Experts of a small language model.
Experts: 64 experts in each of 8 layers, a softmax router.
Training: a variant of Adam for the experts, 467M tokens, 7128 steps.
Below are experts of layer 3 (counted from 0) of a mixture-of-experts language model. Rows are named router (the router's row for the expert), down (a neuron's output weights, with its number) and show model dimensions 0-223. Each number is 128 + 32 x the weight over its row's rms, rounded and kept within 0 to 255.
Before each expert's rows: a language model's description of what the expert responds to. This comes from a sample of Wikipedia text that the model never trained on.

# expert 58
It responds to: Accented names and scores. Pieces of accented Spanish, Portuguese and French names and digits in scores and tables, such as Ferroviá-ri-o, Saint-É-ti-enne, 2-1.
router [144 148  70 119 111 137 145  99 162  94  88 143 145 142 127  92  79 148 137 140 115 115  92 118  96 164 195 138  63 164 150 158 158 116  86 121 145 167 134 116 115 180 167 103 173 163 150 117 164 106 140  89 116  70 169 181 102 146 104 152 110 115 130 118 176 137 144 149 146  97 178 132 111 129 121  79 144 155 176  79 134 125 137  99 128 102 113 161 130 153 102 100 113  84 127 117 118 140 156  99  92 161 158 120 129 194 180  52 138  84 117 139  69 152 132 123 167 161  99 131  88  97 117 129 120 135  75 102 116 153 121 186  65 125 108 138 133 125 116 181 122 144 140 139 130  75 129 170 111 131 157 116 140 103 111  75 112  50 134 153 113 120 152 192 152  62 145 190 103 135 147  92 112 135  82  74 150 131  93 118 133 106 148 195  97  57 108 199 166  89 106  99 110 136 135  66 181  78 102 123 107 145 125 102 145 157 161 149 155 131 149 129 181 189 173 169 123 160  86 123  87 104 209 189]
down1 [ 97 150 174 129 224 150 137 131 143 157 106 106 181 155 130 159 150 158 128 133 154 106 107 109 133 109  98  83  47 102 119 159 144 110 113  83 116 166 158  96 129 162  73 149 106 144 180  91 114 117 197 120 154 122 170 107 161 107  69 130 130 146 131 134  93 101 101 116 128 105 191 145 203 137 129 154 108 173 119  87 108 148  93 144 132  81 155  92 106 181 130 160 138 131 173 172  67 128 142 122 152 143 115 133 149 107 105 148 139 143 137 212 120 107 173 127  81 108 142  81 103  74  68 119 106 122 158 130  80 186 113  85 124 114 172 147 103 157  37 161 128 121 132  97  88 164 113 111 122  99 126 149 119 122 161 127 130 170 163 156 148 122 102 149  90 205 106 140 143 108  57 160 112  87 138 106 149 192 154  76 144 144 157 141 113 161 120 164 120  93 166  86 148  53 129 159  96  92 147 104 151 107 131 141 118 155 134 139 145 141 135 117 113 141  61 104 157 175 131  98  29 169 114 124]
down2 [102 106 112 105 150 149 138 122 123 154 109  70  97 116 147 108 131 152 117 138 147 155 134 118 103 113 139  51 150 100 170 135 209 143 118 154  99  86  48 116 121 107 129  50 118 194  74 189 134 111 126 149 161 128  99  76 129 114 121  77 108  84 149 116 159 133  77  96 133 132 149 122 113 132 116 137 128 169 151 134 136 217 130 149 119 138 141 101 160 120  81  71 152 138  72 117 148 159  98 118 200 160 115 145 152 181 140 154 121 124 127 105 147 160 107  96 127  95 105 156 152 147 113 136 147 165 153 149  66  94 146  62 120  97 114 224  49 110 158 131 161 140 117 133 123 187 144 108 170 131 101 158 144 174 173  68 164  97  50 145  86 117 139 162 103 130  83 146 122 190 193 122 157 148 153 134  79 126  82 156  91 108 113 165 104 133 116 123  98 179 108 137 114 151 131 161 110 141  93  78 116 138 193 128 132 118  85 164 139  64 146 133 171  98 133 138 157 112 101 180 148 103 159 155]
down3 [155 136 146 100  54 130 158 146  77 122  87 155 128 138 142  85 160 186 157 170 150  86 117 111 197 134  99  95 106 105 104 145 144  79 124 151 172 129  55  97  66 133 210  82  96  78  71 124 125 134  77 103 192 115 110 124 130  87 130 133  99 140 132 136 154  83  80 139 148 105 136 156 117 156 144 115 104 111 127 123  76 117 122 152 153 178 164 160 187 165 142 162 155 125  85 165 207 114  99 149 136 155 137 183 186  59 108 134 101 131 143 153 165 118 128 166  12 147 149 126 159 127 109 109 116 147 115  89 169 183 169 182 105 203 116 112 115 126 132  93  78  77 116 171 114 146  80 117 163  84  86  82 135 116 149 142 101 171 123 119 109 100 156 135 155 132 176 116 106 139 148  89 123 136 113 125 131 168 126 171 130 155 120 151 145 168 127 143 129 148 109 159 156 131  69 161 126 130  72 124 102 164 122 117 124 139  79 117 152 139 102 142 195  66 137 145 149 126 120 123 124  89 171  99]
down4 [ 84  58 135 140 128 186 139  83 215  80 141 170 134 186 145 113 141  72 155 137  49 153 124  96  69  87 130 108 116 162 178 114 123 127 163 165  62 164  84 130 132  91 143 126 176 123 108 144  61 119  92 198 134 140 135 124 106 111 114 164 155 154 135 145 172 152  92 208 148 125 113  96 142 128 112 167 109 147 138 146 109 155 191 133 135 214 148 138 136 108 123 108 153 122 106 140 104 122 165 141 144 196 115 128  76  53 124 124 105 159  93 151 108 107 113 168  93  72  92 116  91 190  83 134 122 132 100 139  66  90 136 154 130 132 160 147  87 137  98 178 143 118 126 152  75 108 123 113 117 122 147 169 116 128 126 142 169 133 137 138 150 139 122 141  89  80 122 143  78  79 159 147 107 131 146 151  65 105 120 123  68 201 167  49 138 124 131 175 126  99  99 160 108 137  91 124 114 117 142 127 117 167 151 150 141  69 105 131 159 194 169 141 155 168 141  93 116 137 116 140 139  84 101 127]

# expert 19
It responds to: Name-internal syllables. Second syllables inside personal names and place names after an initial capital, often Japanese or Asian, as in Yusuke, Tosu, Tusshar.
router [163 180  99 138 148 130 140  92 149  86 124 147  90  84 149 185  77 146  81 113 159 130  70 152 118 159 158 163  68 196 105 120 142 127  83  34 157 148 177 172 120 157 131 170 105 137 177  39 122  61 129 178 106 124 151 132 106 162 144 156 102 123 125 119 138 144 125 114 161 145 187  92 119 186 121 129 154 171 142  65 163  90 141 122 110 138 115 138 146 168 128 100  95 123  89 135 139 106 123 127  76 177  80  95 161 134 144 147 139 111  86 172  85 122  70 185 133 175 136 106 116 113 144 113 106 116 101 166 123 113 108 103  86 131 147 109 184 112 128 144  88 150  90 154 159 107 122 147 125 141 136 116 152 146  63 137 137  44 122 134 100 104 159 128 179 126 126 168  94 116 138 134  85 121 149 130  97 123 135 132 133 129 142 151  91  77 132 172 238 127 101 121 144 110 110 113 212 108  83 111 103 166 166  92 115 119 156 139 105 162  83 123 182  99 169 166 125 162  82 126  95  83 167 160]
down0 [ 95  87 109  95  90 116 126 149 173  66 149  97 123  84  93 107 129 120 126  88  85 131 114 110  75 125 180  97 110 151 107  69 141 141 151 100 185 134 170 105 108  74 109 126 163 150 121  70 122 116  50 110 122  93 123 132 110 188  93  63 110 145 148 103 152 147 164 120 129 113 150 166 137 175 115 107 114 152 126 167  84 148 206 192  81  89 148 153 164 178 123 191 140 126 121 151  90 176 133 143 129  96 149 126 108 149 144 172 115 160 115 123 129 104 105 177 136  96  86 133 196 156 105 109 114 105 116  96 148 137 179 162 122 142  85 110  93  71 113  69 146 126 109 168 174 104 152 145 143 110 149 118 137 170 104 173 157 109 117 122 119 140 113 181 177 153 118 100  93 117  91 172 107 136 101 161  86 121 113 117 139 237 110 167 145 146 190 187 157 180 112 125 124 135 118 163 117 115 167  75 153  63 103 152 128 101  82 146 135 100 142 101 134 126 108 203 102 114 158 105 118 175  72 170]
down1 [165  63 114 142 163 138  96 195  88 147 141  80  61 119 120 150 156 148 106 100 156 139  95 146 150 166 158 115  87 175 142 118  87 119  88 124 182  82  74 112 151 123 205 123 118 107 136  89 157 165 141 109 157 101 155 172 150 124 103 148  87 155 141 127 143 102  72 153 171  85 102 124 127 104 107 129 194  92 122 107 146 140 126 106 159 116 136 126 178 104 140 159 121 111  98 185  86  79 139 165 121 159 126 152 121  97 115 146  86 156 135 105 155 129 106 125  82  91 174 124  96 149 156 122 129 114  93  90  83 127  80 116 148 158  86 125  92 124 105 120 123  73 141 175 128 136 158 137  98  80 139 134  77 116  93 121 161 125  97 140  99 162 151 178 111 126 132  82 109 165 182 121  87 146 150  65 124 163 206 191 141 141 191 138 157 113 114 117 149 149  93 115  70  37  90 139 136 200 122 105 213 124 117 178  99 105 107 102 129 155 159 144 187 138 195 125 152  80 152 155 143  89 108 163]
down2 [143 113 120 113 133 157 123 155  86  83 116 106  46 125 166 143 176 138 169 148 136 132 149 180 126 152 125 138 137 117 138 154 172 132 176 109 103  89  72  82 149  93 107 159 114  93 103 156 126 109 156  58 174 149 126 196 121  78 112 110 149 186 130 108  76 114 183 144 124 131 156 133 131  49 149 189 170 116 148  80 203 107 146 107 100 148  81 110 112  74  63 160 114 125 105 110 170 154 162 166 122  99 184 128 137 164 148 116 105 147 123 175 165 184 113 107  85 195 148 125  97 138 119 101 158 108  75 130 127 187 129 115 103 134  77 157 107 149 135 175 112  86 126 145 139  98 119 147 160 115 153 124 103 166  96 120 152  81 118 129 116 184  99 133 132 120  71 138 163  29 146  92 142 128 161  94 132 161 126 121 150 135 189 139 116 145  78 132 122 177 101  72 161 211 114 117 136 133 125 101 136 112 123 138  65 144 126 123 165 104  96 115  60 156 135 179 133  67  99 126 153 159  99 141]
down3 [227 140  87 156  85 227  92 217 151 160  86 160 100  93 102 176 117 145 143 142 148  94  81 132 100 147 155 125  94  99 152 122 152 135 148 143 108 144 148  90 100  89 132 122 143 100  69 119 116 179  73 146 139 128 127 118 133 128 123 136 151 132  84 127 167  75  85 176 177 201 120 149 119 123  80 168  76  89 102 158 101 150 105 121 152 144 146 151 127  96 208 172 120  88 137  76 126 127 165 120 172 109  83  90  96 105 105 124 178 106  73 150 106 132 110 196 140 107 147  96 124 115 121 147 107  90 122 146 137 127 117  83 101 120  99  77 160  80 130 134 112 120  98 124 132 148 128  93 124 169  99 204  92 121 101 183 121 116 142 183 138 132 141 149  98 163 131 153  93 107 112 168 145 129 151 101 140  81  84  79 116 130 168 152 149  88 149 142 133 100 118 134 108 196  73 122 175 147 183  98 162 126 160 130 147  83 108 132 191 131  84 158 117 133 101 178 133 113 159 141 189 131 147  82]

# expert 50
It responds to: Consonant pieces after stems. Short consonant-led pieces inside words after a syllable, such as v in helveticus, p, ack, ps, ks, often before -ing or -ed.
router [129 207 127  99 130 120  98  74 173 131 116 170 117 131 123 191  87 138 131 161  94 150 114 161 122 126 114 194 151 130 116 186 137 123 109 110 121 138 112 179 133 122  88 123 142 176 176 126 174  69  64 120  93 111 141 108 134 134 224 143 138 166  99  98 167  77 137  81 109 133 156 139 158 157 114 159 126 159  89  68 169 124 158 111  95  81  85 179 117 157 134 106 115 116 145 112 166 136 100 110  87 123  86 156 151 124 157 159  93  87 122 174  99 152  64 168 138 140 143  89 150  99 150  98 116 152  82 103 146 152 111  91 138 210 144 115 125 159 120 159 111 125  36 163 136  80  69 136 127 121 107 152 144 184 106 129 130  98 117 137  82 130  69 146 191 114 101 126 101 140  76  92  71 135 139 127 143 132 122 142 104 169 129 169 126  60 112 120 159 123 106 169 133 116 170 121 192 125  99 192 122 106  58 101 126 133 184 140 141 108  62  77 163 168 142 148 120 175  90 104 114 125 125 147]
down0 [143 120 147 150 119 137 113 151 114  83 181  87 195 129 132  84 119 157 147  93  98 146 113  83 157 126 135 136  88  93 112 168 154 167 117 135 146 135  99  72 126 141 124 132 154 163 112  76 117  84 128 156 127 119 167 168  84 113 115 151 108 161 119 127 111 135 130 144 107 126 210  86 179 168  95 155 180 144 178  86 132 137  77 104  86  71  90 143  94 167 144 122 115 115 172  92 159  88 132  91 153 127 121 129 145 141 187  94 169 164  93 100 118 153 110 149 139 139  85  76 118 108 116 144 125  96 127 200 141 141  89  97 115 168 148 163 109  74 126 116 130  83 116 128 100 165 139 183  90 194 104 153 138 101 145 108  86 137 155 122 170  95 147  71  91 161 129 144  78 140 149 156 180 129  87 164 104  80 124 164 205 196 135 102  91 184 126  93 137 116 107 106 137 124 143 122 146 129 127 110  89  87 162 148 138 149 131 111 133 142 153 141  58 117 109 116 115 187 255  73  61 143 107 153]
down1 [144  52 115  98  88 159 147 193 108 132 172  90 152 106 126 117 138 126 160 110 157 127  86 111 110  93 121 137 167 205  96 134 148 149 114 137  53 124 118  98  94 209 147  87 121 124 141 174  45 137 158 115 174 121 155 171 107 102 129 124 114 131 140 126  87  74 194 112 139 116 204 136 130 116  93 117  98  62  96 154 100  88 151 102 124 132 159  62 156 124  81 160 141 149 143 147 104 135 147 205 153 124 121 123  82 109  90 122 102  92 170 156 132 126 184 144 137 101  76 125  78 122 110 150 107 134 128 115 133  84 154 103 110 114 123  82 126 153 147  52 123 150 144 125 103 161 102 149 120  92 111 109 137 125 156 163  99 171  92 108 134 150 136 135 131 100 114 162 148 144 127  66 162 168 148 152 138 142 110 105 158 108 104 135 161 138 155 159 121 141 135 135  93 184  86 142 110 167 127 106 229  91 198 164  90 196  89 173 142 102 114  88  98 136  72 160 128 137  85 137 168 189  76 143]
down2 [ 80 109  67 135 156 102 155 116 153 129 129  89 129 161 112  86 116 136 126  46 141 121  70  88 122 150 158 120  95 121 166  85 171 134 164 174 130 157 122 117 161 101 124 106 147 220 114  60 139 132 129 107 111 152  63 136 144  93 144 123 159  97  97 129  90 120 118 105  87 197  91 139 110 140 180 148  83 149 155  91 121 148 116 174 142 145 148 105 126 158 135 115 152 138 162 111 141 108 107 116 135 103 138 109 159 105 123 105  79  81  94 145 153 161 105  93  89 144  96 133 111  90 132  77 151 136 118  98 107  73 240  98 159  88 177 124  78 154 146 172  95 169 192  79 102 133 127 116  87 106  91  89 108 165  92 114 169 113 144 138 147 134  97 144 151 106 133 136 157  60 111 106 128 163  89 122 182  95 151 105  99 141 160 131 158 173 119 167 130  83  67 164 139 116 192 103 152 120 153 138 161 146 134 190 180 122 172 155 185 131 146 183 151 108  76 154 121  91 145 197 140 100 112 179]
down3 [111 149 134 132  69 155 178 129 161 166 125  96 133 119 158 128 105 136 182 126 122 158 152  86 103 164  63 166 130  82 155 141 126 144  92 204 133 147 191 169 152 107  97 195 149  78  96 145 169 134 102 125 181 135  93  88 154  82 135 130  87 109 137 133 134  77  65 125  90 127  93 114 129 119  98 183 113 154  71 166 116 121 133 133 114 167  99 112 161 111 161 136 164 164 139 100 124 121 117 122  96 130 147 100 139 147 165 138 100 188  91  59 105 150 126 184 106  82  80 135 113  98  92 102 110 166 184 108 127 121  86 148 154 124 149 123 113  98 141 132  84 148 139 131  93 161  95  76 109 166 147 142 142 189 132 138  53 153 139 165 140 111  66 172 124 157 152 137 102 120  71 196 131 206  94 143 141  72 128 110 173 144 155 159 150 157 122 109 128 155  84 154  77  96 123 114 121 109 158 142  47  93 134 157 162  64 111 212 121 146 123 126 184 121 112 159 160 112 110 140 138  61 101 131]